config = dict(
    experts_per_token=4,
    d_expert=224,
    hidden_act='relu',
    moe_layers=[3, 4, 5, 6, 7, 8, 9],
    balance_loss=0.000333,
    num_attention_heads=12,
    tie_word_embeddings=False,
    init='normal',
    init_std_down=0.0,
    beta1=0.95,
    final_lr_fraction=0.05,
    batch_tokens=65536,
)
Below are experts of layer 4 (counted from 0) of a mixture-of-experts language model. Rows are named router (the router's row for the expert) and show model dimensions 288-335. Each number is 128 + 32 x the weight over its row's rms, rounded and kept within 0 to 255. Numbers have three digits each.
After each expert's rows: a language model's description of what the expert responds to. This comes from a sample of Wikipedia text that the model never trained on.

# expert 13
router:130143120148133163070114136155157104111089109155155133163056075095073179083119159126180119144082160130076091131151138099132136128168098116138118
First token of proper names, acronyms and broadcasters, often after commas or brackets, such as University, UC(LA), JR, BBC, MF, ENG.

# expert 4
router:145096195165090169095131149135137105115139155122155144148109144061133127123094133079125107122134106123102088100196129143156160175166125120125107
Table pipes, score digits, arrows, colons and country or position codes in footballer career lists and squad tables, such as ENG, DF, loan.

# expert 31
router:136172150122081132116123090128142114122094104124215146165098106080123164139145138099221125129127117116137137096179132091119120194127126112147128
Line-initial list dashes and equals signs, and naming words like known as, called, titled, referred, See.

# expert 28
router:148154141137107205079125078160177111108096183130135177116077080087065151069091097102187100138157165118120097107146128151143126163090116118158144
Nouns and month names right after the or adjectives, often followed by of or to, such as time, Act, September, District.

# expert 17
router:123086159087125127125142153145120166134155123144156151175081127092106147160126141082218102120093158093116035125165142078170144177137069080116115
Word pieces finishing non-English personal and place names, often vowel endings, such as Sur-inder, Thak-ur, Jo-chi, Sub-aru.

# expert 54
router:130138127145139150091099127125144144110109141197148118155043135055154199096063123096181069090187124150124047126131141093151097179174075121148107
First pieces of capitalized names and titles after commas, dashes or and, such as Mac, Mc, Bal, Har, How, The.

# expert 63
router:155152167132158126120099106151124097041196101125146138140096079074138121151142144069190152138101127112130101110134104171140098177118138122142086
Column headers and first-column labels in tables, such as Candidate, Votes, Ship, Nominee, Pld, FW, plus unit labels, dates and entry numbers.

# expert 37
router:141127084115142116096109103149150145172127107143132165174097095119072133132119132127175126113096141114148074076193103061109121160106081101171165
Digits, closing brackets, slashes and hyphens inside text, codes and tables, such as 16th, (BCS), interleukin-7, w/o, InChI=1.

# expert 62
router:143147159144072168089134112122137101139122153178156185162068104062091143141123124110177065133057133126118098133208167139141147142166071123117109
First names and name pieces of people and places, often in sports tables and cast lists, such as John, Jason, Seattle, Tijuana.

# expert 20
router:143168166119130154124136124151149132089124177155170089131115122156120134110123108168126128116152184166113115061192090062162136162171038131129153
Semicolons, pipes, commas and closing parentheses separating items in tables and infobox lists, such as ");", "|", "%;", and Synonyms or Starring labels.

# expert 51
router:156142176065144141113137108124123101139168176137125175164095069133109157139069166128172106097099180171124056079156140096175117149154111121122151
Final word or piece of multiword proper names and titles, such as Street, County, Airport, Records, Year, or Tel Aviv.

# expert 5
router:174146094118071108119094094115150128171164125182136136128086085085072182109159167145138112152127142152133100117136140090181129175146089154130122
Closing == or === of section headings and opening parentheses after names or titles, as in ==Electoral history== and (born 18 October 1943).

# expert 59
router:190095126159121133102150124133160123141126162162167139184073144122100142105090113134136164134145154173138126061152124101133156161126128117159107
Pipe characters starting or separating rows in wiki tables like tracklists, chart positions and award lists, plus separators like ft.

# expert 48
router:128163139115114144091143127173133125092130173153122162156105108121069149089159113126198125135113194166115069027172160152133157134172103116171104
Common nouns and word-ending pieces after an article or quote mark, such as witness, instrument, flow, tax, village, vocal.

# expert 53
router:144140132114125175128120067142121169142166121161126149147083101130050166092149131080161096098094202130108079137178154134178151132196105088161093
Ordinary nouns right after a, his, the or 's, especially kinship and time words, such as father, years, relationship.

# expert 12
router:167178114139152137097144120136137151070135134108112173166129096143137144104101154124193089104150183184093080114157124092170158162093132114116166
Later words in names of organizations, schools and events, such as Force in Air Force, District, School, Foundation, Championship.

# expert 35
router:160159172118110121100127139123159095111161157138193131153110071065093132119142155111158094067135152115086127077200162129090110172205137089142139
Month names in dates and digits, commas, en dashes and degree signs inside numbers, scores and measurements, such as 138–121, 18 °C.

# expert 29
router:140150191113079158090135071145136087064148148146134121158109100109116149163126113073144109108131143101120039075157109090116130178108118080137159
Mostly the conjunction and (also or, &) joining nouns or verbs, plus words inside section headings like Early, Biography, Reception.

# expert 1
router:147134127127070150132146097174170128089124103142177163084069129063094152085161120108207131145081105074079054110194139111126123149150050137129147
Lowercase word pieces inside rare or technical words and species names, such as c-oc-aine, ph-yt-oplankton, ech-in-atus.

# expert 44
router:148156163120129104128123131170155111120106145199177077176109110110045120111128146149179089130170140116124095129193118095125162160170051073174148
Prepositions and articles in running prose, such as the, in, on, over, per, near, via, as early as.

# expert 27
router:131096128167105137152112103139116106101166150092159127126126136087127138127104129078150138144126120100097130121159139135213161175130086095163112
Field names in infoboxes and taxoboxes with their colons, such as Preceded, Website, Spouse, Phylum, Scientific classification; also not, no, any.

# expert 6
router:125140172145111198075155103138152129089119100113155114137087109111141138116100162079161117112124227138119093103172121098164131142080099127099150
Sentence-opening subject pronouns and name starts before a verb, such as he, She, They, It, often before was or had.

# expert 18
router:157158146066150197065106127151155096159128145144140130163111115140121195073180197070119135085102172111080081094173145069139179161125107096154169
Periods, colons, semicolons and ')' closing sentences or citation years, plus US state and city names like York, Texas, California.

# expert 36
router:178095149110121160119121127160151154137112120109156152147149104105128154105098171113159108132127205151133065113156107113141139135168071162163153
Surnames, surname starts and middle initials following a first name, such as von, Kumar, Singh, Smith, plus ')' closing birth–death dates.

# expert 58
router:159105064159124143128137162118164085124152130172159139156117099115128177086127142155232078088139141148098083084141139160141158140147107106143111
The preposition in, also during, within, throughout, and the article following it, such as farmer in Carp, in the 1630s.

# expert 26
router:137128135144150176089190108109141103168146113122114113126121122102109139102119155095196173096148150106093052082166120122112137142138128092150135
Occupation and role nouns in biographical text, such as politician, footballer, actress, professor, plus "born" in disambiguated titles.

# expert 33
router:124167082110130113089148123179180142121122144153150093152079105114111160122130133143222099071142134104097109085147143116148145187100131069162124
The, his, their and modifiers like other, local, foreign, American placed before a noun in running prose, often after of, to, for.

# expert 24
router:152120167098130157111106108138114127052123128124153143201069115118135140097138186105220162130111197146123084029186092068177176136155127156119131
Word-final pieces of non-English names, places and species, such as -ski, -ová, -abad, -burg, -ensis, -ić, al-.

# expert 57
router:197125134167165154146101113142192088169165156139129100186095135117113130096134143145105137113104128122125132106180111109118192192108051094134126
Pipe separators closing or leading into empty table cells at row ends, plus sentence-final nouns like period, style, football.

# expert 0
router:170167134150105147082167056126154110083143142141129122145105068109111169129132122115102080100099148161148058083193119123130146129170095123113135
Forms of be, pronoun objects and narrative verbs after a subject, such as was, is, it, him, them, began, came.

# expert 43
router:174133153147152150141112138118111105141164161105149134133117104141094165142084146112113123130134128113104100085202130101129158156150105096121136
Pipe separators, semicolons and slashes between cells in tables and stat lists, plus header rows like |---|, Pld, GF, Gls.

# expert 19
router:182112127102116125140148124117133131132149136138116173172055121149118132131113102105213126100101193145133065100187155125103099161152073092148148
Middle or final pieces of personal and place names, often foreign, such as Sal-ter, Got-z-kowsky, Edg-bast-on, Car-wyn.

# expert 2
router:171138178164089192084137075169172110084145170158150171132079153145050152118138101089196092115085142131084052060159126099126129143157142120145134
Wiki section heading words and bulleted list entries, such as See also, Reception, Biography, Siege, and list items under See also.

# expert 49
router:153174125090152142119078134153180128123134105115123139156091099120136137081100131078172083077125180116113115139197088065126122147164111095169133
Country, region and place nouns ending a noun phrase after the/of/in, such as Great Britain, Eastern Canada, England, environment, year.

# expert 11
router:148159142132095162095140119132154109137131128153166133190081118138096140115131126082168072127155106167101100124210147066168140127128099117142145
Numbers, signs and short codes inside table cells of election, sports and statistics tables, such as 1, n/a, %, −, Pts.

# expert 15
router:144155152108133066109117077142136094151133120139170128192137111102089146099121139137102102130144143130109106044193161095147085150195106116105113
Commas ending a clause or place name before and, but, which or a further place, as in County Fermanagh, Northern Ireland.

# expert 10
router:140170146101153125106154103175166139091151108127180153146131071157120180142101131083127100106106211110090084069165119105133143138147084131143081
Word-final pieces and concrete place or building nouns completing compounds, such as follow-up, town, roof, wall, based, Street.

# expert 16
router:182130121112133115107116120147173165145112135155167144167054090162147125095130140141197110111102222135106112058154086102128127144130100146122172
Mid-word syllable pieces inside non-English names, taxonomic authors and Romance words, such as Griseb, Compagnie, amparo, Aliyu.

# expert 47
router:186181115081108173129134136152187081121135169152207099158118107063117155112122139115132169101134165139079122058134166117168119155117125099150147
Contrastive or sequencing adverbs and conjunctions such as but, however, whilst, earlier, only, plus th in 17th century.

# expert 22
router:151114146112085134071155072128137141162121096106140135191126060087076165120121180095103118133139191152124077066162150120079142173106091144152095
Commas, and, or, but, while joining items or clauses in lists and compound sentences, such as Carnifex, Rivers of Nihil, and.

# expert 46
router:146120166175093136076122130166211168059122163183173129163109130090127151077103090136134128107141111157109080075167128141138182168141095149153092
First tokens of titles, names or values in lists and table cells, such as Nominated, Yes, quoted song titles, Denver.

# expert 41
router:161162117140131127106163169108170139075139169132194110194096130092152137083139161091135126107185147154112134088162172089147178179101056099149122
Quantity and set words before a noun phrase, such as two, several, many, both, including, some, all.

# expert 23
router:156154113190105164105111105161135154126136194092109166111079097089098140149147136114158080109144114097083125127138117138129137145142104152118085
Column header words and first cell pieces in sports and election tables, such as Apps, Pld, GF, Votes, Hub, Bench.

# expert 21
router:181168127151112174125121125122118083144155149108126110121138105044159130116163200130123125077109146136093105119167129163121167182127118098120166
Colons after infobox field names and the values that follow, plus degree, minute and second marks in geographic coordinates like 54°05′20″N.

# expert 42
router:130125147097140113117042090122113074074131149116140162112107097113108186129060112103170130117164157106115152153157118129183170124146111108157135
Political party, election and legislature words, such as Conservative, Democratic, Labour, Senate, elected, Candidate, Ba'ath.

# expert 52
router:172119105085117164097142071150113132146163129146180103118074111121041178122174147126228137055144149143095129051158211128172154195106087097156132
Articles, possessive pronouns and 's, plus adjectives right after them, such as their, her, the latter's, most common.

# expert 61
router:114127152076157154119118151176173120111078132116170116165092110129120179096090133129199136126137178118123111089206100079124140134144105160124146
Opening parentheses, single initials, slashes and species abbreviations starting a span, such as (2003–2010), Jack A., L. hawaii, Strangers / Lovers.

# expert 56
router:125107170139109166067095110150124156139157100164186118183082113097120130145110062068170107075109142090098108114202146109127077123164105122167170
Pronouns and common words such as that, him, them, herself, least, plus middle pieces of unusual names and words like euro.

# expert 7
router:224177120143144157124150105125116099122189178141113135180096154096103158098124174091159100114134137114104109129137126109148151129124100119125112
Plural nouns and country names for peoples, forces and society after of/the, such as countries, women, police, border, Montenegro.

# expert 55
router:183144135089161156092089139152134131104115101144131101187122080135113150111094111123168118119150195128129093072160163080147121133181117110093079
Closing words or letters of institution and company names and acronyms, such as SAE Institute, Squadron, Airport, Records, EWU.

# expert 50
router:167134169166068179068140067162178105080098131100170122109096118081116145122107107089202098115074116073062133145140100112128156156132118130113144
List-starting hyphens, year-range en dashes, and capital initials or word starts after a line break or parenthesis, such as d., c, He, She.